config.toml
d_expert = 320
d_shared_expert = 320
router_score = "softmax"
routed_scale = 1.0
balance_bias = false
init_std_router = 0.00745
norm = "rmsnorm"
norm_eps = 1e-05
lr = 0.00138
beta1 = 0.95
dataset = "wikipedia_en"
Below are experts of layer 10 (counted from 0) of a mixture-of-experts language model. Rows are named router (the router's row for the expert), down (a neuron's output weights, with its number) and show model dimensions 0-255. Each number is 128 + 32 x the weight over its row's rms, rounded and kept within 0 to 255.
Before each expert's rows: a language model's description of what the expert responds to. This comes from a sample of Wikipedia text that the model never trained on.

# expert 13
What it handles: Line breaks and headings. Line breaks, == section heading markers, table separator rows, and the first letters of infobox field names like Serial, Biographical, Born.
router [115 141 195  90  85  84  63 129 112 117 151 113 127 102 107 135 111 131 123 111 101 140 156 139 111 136 133  91 123 126 107 151 118 160  64 123 110 147 115 158 186 126 140 106 153 104  85 165  92 143 170 113 125 134 161 151 164  38 134  71  98 102  86 101 111 134 145 115 144 107 161 205  98 106 113 139  95 110 194 143 130  59 144 187 115  82  88 129  83 138 120 156 154  75  80 124 159 185 151 167 134 127  86  93  84 130  93  95  71 109 180 158  77 173 139 142 193 164 140  77 134  79 121 138 155 170 140  85  86 171 180 121 111 169 110 107 139 142 192  92 118  78 122 140 125 125 123 159 168 142 101 121 119 126 138 141 173 120  86  92  74 114 123 122 127 139 178 147  70 141  98 132 185 147 122  74 107 129 110 128 131 139 146 125 134  84 135 134 105 156 155 102 171 118  84  79  80 180 146  93  90 180  99 117 154 147 163 141 134  50 159 120 107 130  97 135 106  84 131 167 208 129  93 169  89 124 141 157 143 131  97 151 214 153 156 100 173 169 148  51 136 120 129 153 126 111 127 110 168  71 144 110 106  93 126 118]
down0 [151 128  79 144 133 117  98  91 122 153 121  76 141 120 101 123 114 139  96 119 149 128 146 127 123 139 164 127 123 161 103 132 140  88 136 142 123 109 126  84  61 124 139 140 132 137 131 189  91  53 108  70 146  69 127  90  63 140 126 158 137 118 148 122 137 118  96 155 138 132 173 123 105 173  64 140 178 185 111 106  92 137  92 101  99 138 151 132  45 147 155  78 103 145 173 129 126 143 141  68 165 172 141 187 135  99  50  83 105 103  89 136 127 126 107 127 147 133 137  73 181 105 200 123 144  60 151 137 124 103 113 106 151 105 126  86 114  80 122  96  97 150 118  93 127 140 157 108  69  89 150 118 139 165  67 185 132 188  99 164  75 104  56 114 174 157 161 105 147 128 134  93 156  94 154 158 164 113 132 149 101 167 143 179 126 108 125 149 123 117 161 154 103 101 196 150 140  91 117 117 130 139  86 138 136  65 126  89  68 138 112 171  83 124  91 134 209 160 179  90 172  99  74 162 138 118 104 115 135 141 153 136 143 150 138  80 115 123  78 168 122  65 137  48 159 146 112 167 114 119  92 126 111 197 104 176]
down1 [130 110  87  97 111 105 106 119 136 134 152 129 149  45 132 129 129 191 142 160 157  73 144 145  65  95 131 149 123  94  76 102 175  74 100 135  79 112 133 110  91 126  92 166 115 132 100 104 100 155 112 151 167 116 157 121  73 148 192 174 118 122 114 139 163 109 153 144  95  44 150 111 119  94 150 101  93 111 115 115 138 179 166  95 112 134 154 175  76 110 140 140 131 106 163 196  92 123 175 150 197 158 123 230 165 186 163  89 164 139 112 117 126  59  99  85  64 137 119 105 149 163 139 132  85  57 101 114 177  92 126 122 148 118 111  90 151 189 169  98 154 134 105 160 111 118 121 173 113 161  71 135 110 161 119 142 102 136 107 116 153  91 169  90 131 142 140 137 158 124 146 123 154 112  66 116  88  85 135 113 137 109 136 123 185 107 164 141 133 112 199  93  96  63 124 184 128  76  87 110 104 132 154  54  90  97 130 117  80 130 160 172 103 163 112 144 124 131 118  97  67 101 160 140 131 109 103 108 122 123 157 122  97 122 117 128 113 181  87 123 138 180 135  97 185 157  94 157  89 105  94 112 100 150 174 157]
down2 [137 127 120 131 132 171 126 107 136 145 181 125 108 162 112 140 138 139 107 196 182 205 107  91 128 117  73 114 161 110 138  62  79  88 151 129  68  88 147 145 134  45 111 146 179 159 136 141 140 170 128 115 134 104 165 127  94 116 124 146  87 213 134 103 122 144 127 112 188 123 135 159  86 159 109 144 144 182 122  78 138 143 120 144 122  92 152 156 135 116 140 106 140 160 173 111 134 143  82 105 136 135 106 149 178 163 102 116 173 112 129 117 108 125  74 142 105 101 146 108  76 115 131 155 158 167 164  66 113 145  94 197  61  61  69 129  92  80 109 178 160 144  75  94 174 149 198 157 126  58 165 112  92 186 114 143 125 118 113 169 140 105 130 144 120 127 107  73 178 145 154 136 110 111  98 105 126  98 129 163 131  68 158 130 137 146 187 138  79 130  97 115 145 217 170 130 143  95 147 130 153 176  98 136 138 153 131  92 150 148 142 178 146  98 143 151 117 117 146 134 152 155 133 167 105  54 147 158 105 109 140  96 110 101 186 134 142  97 134  75  41  94 117 128  95 130  93 104 118 174 101 118  53 106 156 143]
down3 [108 129 158 168 130  79 110 153  95 110 137 158 138  91 121 184 140 165 167 159 157 103 106 104 107 102 165 102  98 180 128 127 106 104 114 148  98 164 137  80 113 200 115 132 106  80 145 107 102 155  88 127 170 101 139 152 151  58 181 120 187  85 179  35 129  75 126 108  99  70  82  99 140 139  67  98 126 128 136  93 145 147  64 127 125 139 145 117 111 120  70 105  84 134 154  80 120 110 153 205 105 104  78 151  94 140 137  97 182 168 112 150 177 175 136 154 175 164 118 113  50 155 154 127 166 154 155 127 140 149 144 134 114 151 112 112 189 158 121  76  84 133  48 151  72  98 112 147 113 102 145 105 161 150 139  92 157 161 176 138 111 145 129  99 145 106  71 109 133  95 165 140 150 130  90 117 111 158 104 141 130  94 117 121 129 213 108 127 136 116 138 103 139 128 136 109 103  99 164 107  89 116 150 161  32 172 139 135 105 131 126 105 146 120 187 143 101 174  64 149 177 104 138  88  99 150 127 141 115 134 181 119 136 186 122  53  72 153  84 132 108 146 113 153 107 135  94 104  62 149 125 118 104  95 120 152]
down4 [190 102 137 120 151 137 128 160  89 153 145 124 114 100 126  79  85 130 147 122 223 170 126 167 139  95 144  88 154  95  92 146 135 148  95 144  91 114 120 149 124 140  91  68  99 109 154 111 149 161 108 204 121 123 143 139 139 172 155 113 162 167 141 130 116 106 132 121 121 151 173  91 139 117 134 118 109 175 173 121  87 127 182  61 122 129 162 133 119 157 150  75  31  92 125 189 147 144 114  89 128 106 149 104  89 142 144 134  97 160 154  91  83  82 151 157  82 113 136 120 182 193 143  99 160  96 115 152 115  99  71 158 127 110 101 116 100  48 100 104 120 128 170 132 157  97  82 100 128  76 116  24 137 117 177 131 149  94 156  85 164 145 153  96 128 142 150  93 159 209 104 133 137 175 147 162 125 145 119 146  90 111 132 168 131 104 142 104 212 129 115 125 123 165 163  94  69 150  86 150 136 114 192  84 104 145 111 109  61 143 166 105 166  84 137 175 139  85 154  84 109 124 121 124 143 156 163 132  93 110 130 140 110 101 158 166 127 143 209  69 134 154 126 130 138  98  93 122  75 109 117 152 105 127  66 155]
down5 [163 131 148 146 119 154 125 156 120 116 196 162 193  78  61  94 100  73 159 141 113 124  98 125  42 145 134 192 110 103 131  77 162 155 157  87  97 121 123 102 167  98 140 158 163 123 133 123  71 113 132 136  66  89 105 154 183 157 118 133 179 202  89 132  99  99 152 139 151 114  66 146  77 131 111 145 106 113  84 118 175 131 161 183 155 182 154 151 155 110 159 139 153 103 101 141 135 116  94 123 111 130 158 151  57 127 121 122 115 139  96  88 154  46  99 162 168  89 134  99  95 109 118 119  61  89 115 133 178 146 132 155 132 133  99 116 120 142 139 149 111 190 120 140 126 127 150 136 157 132 130 130 125 124 161 172 172 128 103 117 147 172 148 149 145 109 146 120 102  77 168 108 120 102 137 108 141 118 110  91 184  95 121 152  91 137 115 114 210 131 165 141 141  98  71 161 105  58 106 137 143 131 112 164 105 102  55  68 103 103 134  89 145 101 102 145 135 149 113 157 160 132 163 137  99  53 158  61 150 149 130  90  70  96 150 138 146 108 176  53 176 120  86 127 131  82 169 100 151 100 105 156  99 151 186  77]
down6 [122 113 135 144 150 117 124 183  81 187 172 106 168 114 150 125 129 181 158 145 181 156 150 187 105 152 173 123 115 166 126 105 111 166 116 138 101 111 142 146  93 120 104  85  98 107  91 171 216 159 131 132 123 126 106  98 106 133 146  70 171 152 122 115 108 181 110 133  84 190 102  87 145 142 161 119  65 135 119 103 191 117  64 110  93 118 158 194 122 111 147 118 175 119  99 128  89 138 142 159 183 152  67 154  69  89 122 129 153 130 175 128 105 126  97 126 128 167 146 133  64 150 128 146 118 107 179 103 146  87 103 101 146 115 107 151  81 175 157  89 122 142  89 120 117 157 139 143  84 116  86 120 180  76  94 133 162 117 111 143 145 201 157  52 100 131 115 172  91 143  63 160  88  90  90 112 132 138 165 144 130  60 125  97 129 155 146 129 136 125  86  97 141  92 172 130 106  93 103 159 156  91 102 124  87  83 117 176  58 117 128 180 106  69 141 123 194 146 139 167  50 187 185 120 123 136 121 136 156 105 125  96 142  99 195 105  76 160 113 122 162  96 142 110 113 123 134 137 153 164 115 164 127 110 156 172]
down7 [153 133  66 153 154 135 109 126  86 121 123 120 126  78 115 129  88 182 112 130 126  94 131 164 141 170  92 126 107 124 183 145 127  84 107 169 144 153 112 121 205 132 124 117 103 156 156 113 152 113 117 126 107 151 148 148 131 149  98  80 119  77  84 154 127 118  71 133 152 167  98 157 115  91  83 147 185 124 151 141 128 179 141 127 136 165 135  99  33 172 146 159  99 139 201 107 114 146 153 173 170 179 139 143  89  96 119 182 162 137  61 107 127 127 188 139 111  86 200  93 183 111 172 129 104 149 121  90 143 147 152  73  68 121 139  82 132 164 106 145 127 155 129 103 170 124 117 117 188 147 132 138 125 159 129 144 119 140 132 144 112 125 155  99 165  84 134  84 126  86  82 127 137 149 123  77 148 121 145 156 152  79 155 128 126 126 154  86  52 162 112 141  92 108 108  99 120 138 124  79  96 105 155 150 105 149 147 115 178 154  93 125 190  92 180  67 102 204  98  63 127  88  62 137  92  63 128 159 113  97 156 172 161  82  91 137 160  82 177 153 127 140 137  17 118 110 120 124 114  97 116 115 163 151 144 166]
down8 [112  91 115 115 154 225 147  99  83 131 110  98 150 137 153 149 138 140 180 145 110 135  99  77  97 136  99 143  88 192  82  88  96  94 111  76 135 175 113  82 110 109 133 101 128 125 119 198  97 103 146 110 117 108  81 110  63 130 113 141 175 127 193 113 140 117 111 139 195 136  81 105 129 126 115 119 151 181 105 109 119 133 122 117  59  82 166 133 130 111 145 110 155  75 158 148  99 135  85 106 138 172 149 109 189 127  79 170 152 191 151  99 161 133  98 143  88 152 138 110  82  66 135 151 122 152 114 146 151  96 155  39  68 107  91  74 131 157 164 138 105  98 112 163 151  84 148 137 159 141 124 112 144  81 142 112 177 117 139 156 137  85 143 157 121 153 101 132  83 146 161 210  95 126 119  95 138 114 139 143 143  96 152 105 154 116  58 108 162 145 110  78 126 110 140 123 119 134  85 176 113 123 126  92 173 156 100 125 155 139 161  88 140 166 148 157  78 134 111 100 123 178 141 130 163  99 119 136 110 137 123 152 194 110  79  83  58 174  63 131 148 203  91 154 130 108 149 161 109 105  64 140 165 175  92 183]
down9 [100 180 169 105 108 132 149 114 154 139  87  92 102 148 144 108 136 160 124 142 144 164 145 145 176 147 130 120 127 118 146 145 130 107 120 136 134 131  97 134 137  97 192 115  44 122 170 109 130 115 128 150 173 114 193 121 182 139 115 125 159 109 119 115  95 101 147 115 118  76  94 134 118  95 148 186  81 169 171 135 121 110 118 159  94 194 100 155 109 111 152 139  81 149 149 137 143 122 117 142  82 143  86 113 116 119 111 106 143 142 139  91 127 143  69  89 127 141 164  88 145  88 162  44 138 138 123 120 122 161  66 184 116 172  98 167 115  71 139 186  52  56 137  68 142 176 140 183 124 187 125 139 122 147 119  99  86 129 150 126 111 108 165 162 143  95 135  82 130  99 166 100  75 190 162 104 129 155 106 198 120 131 170 100 118 104 150  93 149 179 156 186 129 125 198 151 169  84 116 142  75 170 139  58 108  47  17 123  66 161 156 119  99 104 124 144  86 159 134 126 120 101 165 146 117 120 138 124 105  92 164 132 137 190  73 124 104 132 144 117  99 149 102  83 158 142 125  97 130  80 148  93 104 144 144  93]
down10 [ 85 105 107  98 116  85  79 125 113 147 159 113 122  52 209 120 104  67 136  84 160  86 114 139 109 129 125 176 197 152 116 153 158  73 181 181 103 149 133 138  84 164 153  79 117 118 108 174 141 145 104 113  79 120 171 133 165 177 118 176 175 161 150 126 148 168 132 138 181 161  97 108 146 137 124  81 195 147  81 118 155 157  96 144  87 119 142 156  96 164 116 125 142 190 152 103 154 188  89 123 130 200 167 172 121 124 186 115  97 107 126 109 117 134 118 154 136 120 122 144  97 160 162  96 110 112 120 113 118  27 138 103 134 133 166  66 150 128 141 120 169 120 171 175 138 114 112  94 153 132 118 155 173 122 124 105 111 162 148  82 126  66 166 159 149 107 169 113 117 140 112 126 145 168 124 136 143 146  84 163 143 207 158  65 144 147 138 103 119 166 128 106 130  89 163 103  86 127  84  67 130  63 154 130  77  93 148 124 190 106 160 104  92 173 126 114 124 115 126 154 155 131 104 129 161 163 145  90 120 164 104 206  86 178 141 127 135 111 138 103 145 126 160 147 122 119 126 167 149 188  68 126 107  52 128 139]
down11 [111 172 135 135 129  89 188 151 110 125 144  96  75 134 131 153 118 128 149 146 110  95  79 124 124 167 100 129 113 156 129  99 194 115 151  96 174 122  55 130  82 131 102 149 135 129  76 195 113 117 152 150 162 174 132 123  98  89  74 114 126  94  45 108 129 185 157 134 105 128 139 112  81 145 132 136 141  90 120  79 143 146 110 152 110 189  85 123  85 114 147 163 142 141 141 143 101 127 137 116 164  45 104  90  98 152 114 127 111 139 111 139  65 139  92 156  86 107 139 153 138 167 163  78 115  83 150 130 156  42 108 149 122 157 127 117  92 146 177 164 131 119 134 151 137 114 110 234 133 153 154 141 129 103 152 126  92 113  63 162 179 161 165  83 114  93 123 122 124  69  76 121 194  98 173 145 147 128 176  50 131 137  74 111 150 136 144 116 142 160 144  91 105 189 110 153 164 162 179 131  67  98 127 164 122 118 148 160 110 143 123  93 130 113  88 144 146 139 153 169 138  91 151 125 120 119 110 109  98 153 151 152 124  85 168  79  75 106  50 104  98  90  84 114 195 125 126 170 123  49 111 133 112  85 169 155]
down12 [161 134  92 115 149 135 120 118 111 128 142 158 128  42  94 134  90  86 152 129 114 120 176 147 131 127  98 108 154 108 101  97 104 153 140 174  95 155 168 207 157 133 169 144  97 115 118 107 125 163 126 179  98 152 175 122  98 109 115 149 105  94 154 105 139 150 124 111 126  78 150 122  99 156  99 143 106 155 127 165 119 143 134 143 115 142 120 162  98 146 153 140 118 105 108 114 107 124  75 152 182  56 115  91  81 130 100  88  79 123 136 157  97 167 176 120 189 177  97 185  98 131 118 127 164 215 134 123  60 104 116 100 156 143 108 200 144 178 163 153 159  87 118  87 120  98 165  94 172 130 128 129  63 144  95  96 115 114 134  53 124 100 127  79 107 102 154 158 156 103 143 138 171 153  65 132  88 149  52  79 186 133 116 161 145 137 137  86 135  93 178 125 112 103 153 148 125 111 144 157 127 128  57 118 168 107  99 103 152 126 147  88 104 133 129 123 158  76 124  76 162  53 171 159 132 137 132  68 119 176 162 183  39  97 134  92 102 163 184 161 119 176 100 173 165 125 131 125 132  75 117 135 124 123  62 128]
down13 [115 187 104  66 118 137  83 174 131  84  86 134 127  96  78 138 172 136 102 119 120 144 169  90 159  96  83 120 157  79 155 123 186 131 162 142 121 112 140  90 101  94 102 153  93 194 123 177 164 130 139 113 146 125 153 126  82 147 119 143 125 163 168  83  86 197  98 164 101  77 124  92 124 143 151 142 160 149 120 147 156 100 139 100 212 140  76 173 125 162 109 131 124 104 172  85 129 111  53 113 126 115 134 110 101 121 136 164 168 153 113 143 119 127 105 131 135 129 146 145 186  68 149 133  58 126 105 153 182 168  76 107  67  88 129 115 112 128  84  90 104 163 102 125 221 171 123 113  83 148 139 143 134  97 121 101 110 117 148 156 119  94 242 177 177  98  65 106 116  99 122 145 167 109 105 172 124 113 137 115 133  45  83 131 124 116 115 162 121 149 157 141 153 121 163 101 165 178 156 148  93 223 147 159 129 131  77 136 121 140 148 199 117 139  73 100 164  65 157 141 116 183 156 125 101 153 112 143 136 144 130 158 132 133 105  97 116 123  73 144  98 143 159 159 128  95 127 116 149 158  98 133 105 151 160 148]
down14 [106  62 156 108 188 180 167 163  98  86 145 181 131  92 163 120 154 145 159 114 130 129 127 175  98 152  94 161 148 178 122 109  91 110 179 120 174 171 182 147 136  90 104 160 109 135 130 100  94 144 162 105 107  84 117 180 162 160 125 155 126 170 121  72 124  81 157 102 121 107  64 153 146 140 119 108 151  94  82  90  58 150 136 135  78 149 170  87 116  87  81  86 139 101  98 189 142 105 154 149 148 172  89 153 119 108 214 119 127 135 171 160 152  65 153 124  86  94 186 140 104  90 154 136 125 147 141 141  83  76 145  99  81  59 148 165 166  97 120  79 149 156 158 111 158 152 150 151 160 172  95 106 110 126 151 142 110  82 152 105 122 112 114 126 154 189 159 113 112 144 101  79 110 174 146 102 111 131 102 115 118 153 179 138 126 108 150 165  87 162 150  73 134 108  96 121 142 137 150 114 138 148 152 107 111 142  82 125 171  86 126 147  76  86 138 160  53 142 146 164 124 155 135 108 141 141  46 100 126 130 170  45 121 139  89 120 144 126 120 119 118  91 122 161  86 150 142 180 170  77 136 135 115 147  54  70]
down15 [137 170 114  96  91 115  66 186 163 153 124 133 137 190 154 120 104 100  71 127 156 152  60 105  96 124 176 193 145 102 126 127 153 161 164 138 156 109 125 167 136 100 109 144 126 180 120 104 181 117 137 124 138 170 123 101 153 166  73 181  94 138 111 125 103 157  97  76 211 125 138 125 152 155  94 129 119 117 121 157 124 104  78 165 126 110  99 144 129  71  79 152 102 125 154 147 122 129 132 150  96 168 216 110 145 120 159 105 100 188 129 150 163 105 165 133 142 135  97 161 137 190 124 183 146 190 154 129 101 113 126 126 154 116  91 117 149 174 139  79 140 134 103 176 177 182 126 142 131 190 158 144  77 105 101 140  69 141 137 128  99 105 154 166  93 114 142 123  82 112 190 131  90 100  88  83 101 130 145  68 111 132 113 128 126  73 138 149 193  96 142 174 105 162 106 142 151 137 161 122  88  81  71 133 128 163 124 136 149 118 155 133 132 177  53  95 101 106 137 142 123  94  33 116 119 156 121 133 146 177  41  90 168 102 171 145  95 149 188  91 104 134 131 167 134 137 140 164  88  55 116 155 105 133 114 118]
down16 [142 101 113 140 162 146 124 173 126 110 123 140 141 141  94 150 190 113 127 187  90 152  68 103 163 152 128 113 147 174  93 107 131 128  93 141 118 160 107  62  86 118  50 126  75 128 144 160  61 121 177 140  90 199 158 120  75  76 119 153 108 133  99 129 177 138  93 152 118 124 177 126 116 118 111 146 147  79 105 158 118 177 154 160 184 147 104 169 175 109 157 140 131 105 100 184 170 150 147 107 152 182 110  57 174 121 137 180  69 127  94 114 162 134 122 104 125 158 147  79 152 115 188 176  80 141 120 118 164 129 117 113 174 109  94 142 199 155  58 101  93 154 121 115 123 117 129  50 127 163 133 116 160 111 160 140 174 130  90 145 119 141 115 158 127 123 198  78  95 153 113  55 155 118  90 115 144 126  90 133 121 175 103  82 136 102  98  66 128 174 124 117 150 111 168 119 119  89 202 138 106 147 106 125 110 127 123  80 125 160 115  75 132  94 113  92  56 173 133 156 154  93 129 108 102 138 131  97 119 120  61 134 178 160 207 116 120 139 163 105 114  98  82 112 163  96 165 149 169 142 135  97  90 116 148 153]
down17 [ 85 109  98 122 122 212 119 135 130  81 104 178 172 142 128  86 225 149 113 166 153 127 120  94 192 165 114 163  54 116 170 141 158 115 157 160 131 131 107 117 115 114 123 150 162 166 120 134 126 152  96 119  94  93 107  98 172 120 126 122 133  56 178 139 113 132 170 139 138 134  83 105 120  97  94 112 149 139  81 126  94 150 132 175 136 121 166  81 138 146 102 159 121  92 164 170 153  86 127  86  80  86  85  91 110  94 194 114  87 119 180 150  69  88 146 102 139 134 141 166  87 157 116 179 151 126  63 140 166 123 121 138 178 176 149 142 130 155 115  93 108 146 119 118  92 166 132 151 100 136 157 176 113  81 114 144 174 112 128  84 148 105  97 123 166 136 134 160 103 147 163 160 153 118 182 121 155  98 161  94 111 139  78 192 141 110 186 103 132 118  93 153 168 102 165  77  99 158 115  97 186  81 120 178  91  68 130 109 121 121  95 127 213 126 103  85  56 124 157  83  94 123 164 103 122  85 132  80 157 130 130 159 146 156 124 185 103  92 209 117  89 117 139 158 137 108 141 100 111 122 110  85  86 114 158 165]
down18 [149 104  76  80  91 122 128 111  78 114 188 163 130  96 119  71 129 164  84 110 208 124  75 178 173 129 146 142 102 182 141 118 147 105 148 194 157 151 126 107 113  73 125 132 185  99 116 118 136 121 103 176 137 132  99 106 173 155 101 128 102 188 135 149  80 126 121 108 149  87  94 224 107 114 140 139  96 144 117 143 101 111 150 125 107 173  89 131 127 101 104 150 117 124 127  58 123 121 185 111 212 138 151 137 125  70 123 157 160 154 145  93 138  67 131 126 120 150 136 184 164 130 137 131 123 120  77 162 165  95 112 126 114 168 192 133 163 128  68 131  42 165 154 120 167  90 141 186 103 142  87 188 127  71 103 130  97 199 155 154 114 162 110 119  90 145 104 103 163  98 117  85 115 148 152 172 108 119 133 129 110 120  83 129  88 128  86 150 136  99 117  86 106 138 117 136 157 128 146 156 159 132 196  94 147 158  95 115 118 112 110 133 186  89 114  76 103 132  70 177 159  56 121 175 115 144 161 151 117 122 154 114 110 182 174 179  95  81 113 164 178 155 129 116 166 129 146 116 109 121  86  95 166 110  87 124]
down19 [132 107 122 160 148 132 145 121 123 129 108  88 141 107 112 100 100 118 160 137  89 145  51 147 130 124  86 162 130 157 134 161 128  65 171 146 167 100 105 101 141 162 126 148 108 187 102 112 146 126 110 226 138 173 129 159 114 150  71  72 107 126 137 181 202  58 151 127 119 137 145 113 123 124 145 112 121 159 122  51 107 215 145 166  99 141 197 164 164 113 131 108 132 135 116 121  94 186 143  75 143 123 155 124 125 150  93 126 140 120 113 122  82 110 104 121 137 181 118 105  81 147  74 164 100 150 147 152  67 118 152 154 137 125 136 193  93 146 122 110  95 123 118 199 106 139  55 141 161  83  84 160 157 157 137 110  99 161 145 111 136 112  72 125 124 101  77 177 132 187 155  75 125 122 132 141  88 155 129 128 158 173 101 115  93 140 142 184 107  97  99 166 109 175  83 110 151 104 172 223 171 126 125 118 113 123 142 144 102 158 134 111 136 203 131 123  63 135 107 133  57  99 173 125 141  94 175 131 155 135 121 135  90 164  81 196 149 117 122 153 107 119  93 156 173  88  96  96 128 143 170 186  75 129 130 131]
down20 [117 113 114 128 104 102 152 141 160 112 139  97 142 161 123  97 125 151 154 107 157 113 142 144 129 127  56 159 106 107 102 132  99 104 184  95 113 115  68 116 188 141 130 123 165 128 154 126 141 184 179 128 134 133 170 125 148  92 126 179  99 143 168 106 213 143  99  99 173 104 102 115 149 126 168  95 149 125 126 138  81 112 132 162 107 146  88 133  99 157 138 117  92  56 148 170 202 177 157 107 154 161 159 197 154 107 114 155  67 169 143  99  81 107 195 127 165 152 123 116 155  31 191 136 101 104 135 103  85 114 151  79 106 175 118 159 112 143 153 148 104 196  92 212 139 161 136 128 118 115  51 170  96 126 113  98 166 102 105 117 163  76 122 137 106 153 144 114 102 119 122 141 124 115 114 157 100 144 128 114 157 104 118 209  82 145 126 136 111 139 165 149 122 139 166 113  57 127 158 119  76 120 118 140  80 139 157  80 118  84 146 129 141 132 160 128 109 114 152 116  94 128  47  95 107 132 151  97  88 200 116 119  98  94 155  45 156 161 128 126 126 183 176 129 105  96 116  90 128 165 143 183 144  91 192 111]
down21 [106 114 139 134 157 155 117 105  94 136 105 140 142 152 137 110  87 164 121 123 105  56 131 119 117 148 106 114 154 128  90 146 153 164 170  94 172 102 142 118 107 166 155 135 149 123 151 117  94  64 142 110  77 119 102 107  85 180  96 133 112 115  65 102  94 156 115  92 176 127  72 178 135 129 125 130 162  60 186 140 130 100 151 133 163 138 116 150 186 117 111 101 132 155 100  97 103 115 151 153 137  63 176 150  97 128 147 133 156 157  79 109  82 122 100 102 134  76  93 124 130 127 232 175 106 167 104  99 137 116 145 154 135  59  84  65 113 178 121 122 118 166 116 146 144 115 181  75  72 117 102 126  90 125 173 122 112 112 142 162 107 104 154 106 141 110 154 117 102 104 132  63 186 184 118 158  87 177 150 120 132 128 140 143 113 143  53 160 174 111 169  95 147  35  84 169  90 147 115 160 116 111 149  88 126 136  84 124 107 122 153 157 110 133 163 162  76 138  98 103 155 181  64 107 106  77 126 120 121  70 140 139  77 163 159 166 104  54 112 143 163 137 137 105 149 111 139 112 107 171 137 176 164  96  32 125]
down22 [ 90 151 145 115 126 129  63 109  87 145 129 150 135 123  87 109 116 164  96  96  96  87 158 107 162 190 148 188 159  59 154 116 103 206 159  74  87 120  75  98 110  80 167  71  69 114 158  85  93 145 172 129  51 141 118 130 122 164 128 122 123  66 182  80 121 148 127 149 163 127 153 111 173 108 147 101 177 121 151 167 162 149 120 168 112 107 120 131 135 149 125 127 164 149  93 115  87 142 191 116 136 184 143 126 136 133 147 178 107 149 145 151 116 169 138 123 167 137 140 125  86  85  98 105 133 144  83 109 111 130 104 107 108 105  73 192 115  78  91 170 143 110 115 100 121 121 121 106  77 154 166 159 130 128 122 118 106  96 117 122 151 125 122 128 106 163 123 159 153  93  62 140 180  99 127  98 124 157 175 107 155 136 136 115  84 182 143  80  59  79 112 127 120 145 143 133 146 173 104 202 112  95 159 159 148 168 132 204 177 107 102 103 105 129 145  70 141 139 104 124 132 157 124 143  93 119 105 222  95 163  70 171 127 166 168  44 203 154 120 135 161 114 130 166  78 113 127  98 137 103 111 104 142 115 161 159]
down23 [167  80 133 110 110 180 157  71  81 122 118 113 181  74 115 134 151 161 133  86  89 155 140 131 167 142 133 113 103 124 155  74 175 101 142  92 165 123 125 144 158 144 146  92  62 142 111 124  94  77 148  82  90  92 161  89  69 115 165 159 163  70 107 137 181 146 161 144 129 149 131 136 102  87  99 141 143 106 123 130 144 119 132 163 111 133 116 130 149 135 134 187 101 106 181 121 160 128 137 102  97 183  96 129 152 129 123 145 122 163 100 191 163 143 185 128 158 120 149 127  96 120 164 105 129 115 174 117  81 144 133 103 116 148 121 122 170 151 155 195 106 137  98 118 141  75 146  72  96 178 123 102 168  53 117 154 129 117 153 140 124  89  94 150  71 145 127 190 125  68 132  99 118 110 132 133 112  96 123  60 135 114 154 147  87  81 161 103 130  65 187  95  97 177 154 137 103 123  39 191 204 154  85 160 140 155 110  84 158 119  72 149 154 122 106  77 114 122  96  99 185 138 148 132 134 111 150 191 169 125  93 128 131 139  43 115 116 172 125 138 149  88 156 120 127 108 128  99 127 134 145 126 159 152 242 112]
down24 [ 89 161 108 112 113 108 102 109 151 101 150 100  81 164 131 126 164 101 149 169 107 149 148  93 132 106 164 120  79 127 143 153  86 158 128 128 135 107 144 133 127 161 112 124  46 126 151 114 156 172  75 165 114 116 154 191 111 179 124 180 127 121  92 177 132 118  98 168 157 113 101 151 104 107 163 115 121 142 120  99 157 203 127 123 170  91 136  79  98 137  86 164  76 140  82 155 115 138 156 155 146  91 153 120 136 144 144 113 133 138 104 151  91 110  87 162  83 111 112 177 160 130 114 122 116 137 147 125 106 112 127 155 127 139 193  92 157 162  91 106 141 124 157 163 164  92 114 168 110 140 141 123  58  95  68  88  91 179  56 140 144 124 141  87  93  51 142  83  94 130 139  85 122 150 108 177 119 117 131 158 120 155 131  80 156  79 137 133  69 192  72 203  52 127  77  94 185 123  75 106  70 185 112 100 147 204 135  95 155 136  81 139 206 167 119 140 141 146 169 127  86 138 136 167 106 169 135  88 137 163 160 149 171 172  88 152  91 136 147 136  94 137 170 186 115 166 125 170 158 129 112 153 153 138 188 120]
down25 [106 135 122 149 144 104 181 126  76 131  95 162 107 118 110 149 114 151 117  76  89 143  93  64  35  99 108 110 147 104  71 189 118 108 157  56  86 142 174 175  98 124 124  75 113 177 172  72 112 136 117 160 109 143  73  97  99  96 104  88 177 122 110 120 112 143 145  89 153 112 118  96  66 113  95 122  91  87 117 116 102 149 108 132 133  92 148 139 119  79  85  84 170  90 125 156  62 194  96  89 169 215  84 114  91 116 142 130 113 147 118 102 131 132 133 148 110 123 116 114 128  84 108 180 110 151 123 106 128 113 175 165 129 116 104 160  98 106 127 152 150 149 151  74 115 143 123 180 149 148 188 115  67 102 149 140 176 120 142 120  92 129 193  95 128 133 114 136 113 152 118  85 149 114 118 153 143 172 153 174 154 128 147 158 159 132  56  79 133  95 128 124 157  66 115 148 118 115 110  78 123 103 123 151 104 171 175 125  96 171 106 139 144  47 134  63 106 146 132 151  90 138  88  96  79 207 111 132 131 154 119 120 149  98 159 129  73 160 153 116 163 156 121 166 197 146 200 124 152 114 188 103 109 146 132 154]
down26 [130 150 131  93 151 106  70 119 120 139 129 113 164 139 138 120 117 131 131 139 142 135 120 140 132 149 165 118  88 129 168 114 113 154 116 141 184 121  99  87  86 125 161 185 115 141 133 131 101 115 103 111 198  91 127 115 110 122 150 113 158  51 136 144 108 109 108 134 143 158 151 128 105 114 118 169 177 142  83 130  49 119 167 118 120  85 122  75 137 126  50 131  66  98 134  90  93 114 143 181 110 181 147 103 130 111 157 170 176 125 178 108 162 127 121 143 157 162 147 131 130 115 101 153  86  91  99  74 175 108  48 135  81 118 133 118  82 169 189 144 177 170  77 157  93  95 120 191  85 107  96 113 134 104 150 129 108 140  73 113  91 161 138  87 125  86  96 168  95 103  81  79  70 143 121 126 133 124 187 139 112 186 101 126 124  82  72 169 119  71 182 153  69 152 139 128 175  75 140 173  88 156 128  94 117  87  99 139  92  84 160 164 176 165  97 121 116 164  61 154 128 137 113 131  75 137 154 116 138  90 124 138 111 178 166  92 101  98  71 100 103 142 129  95  85 110  32 156 113 156  98 111 108 151 186 106]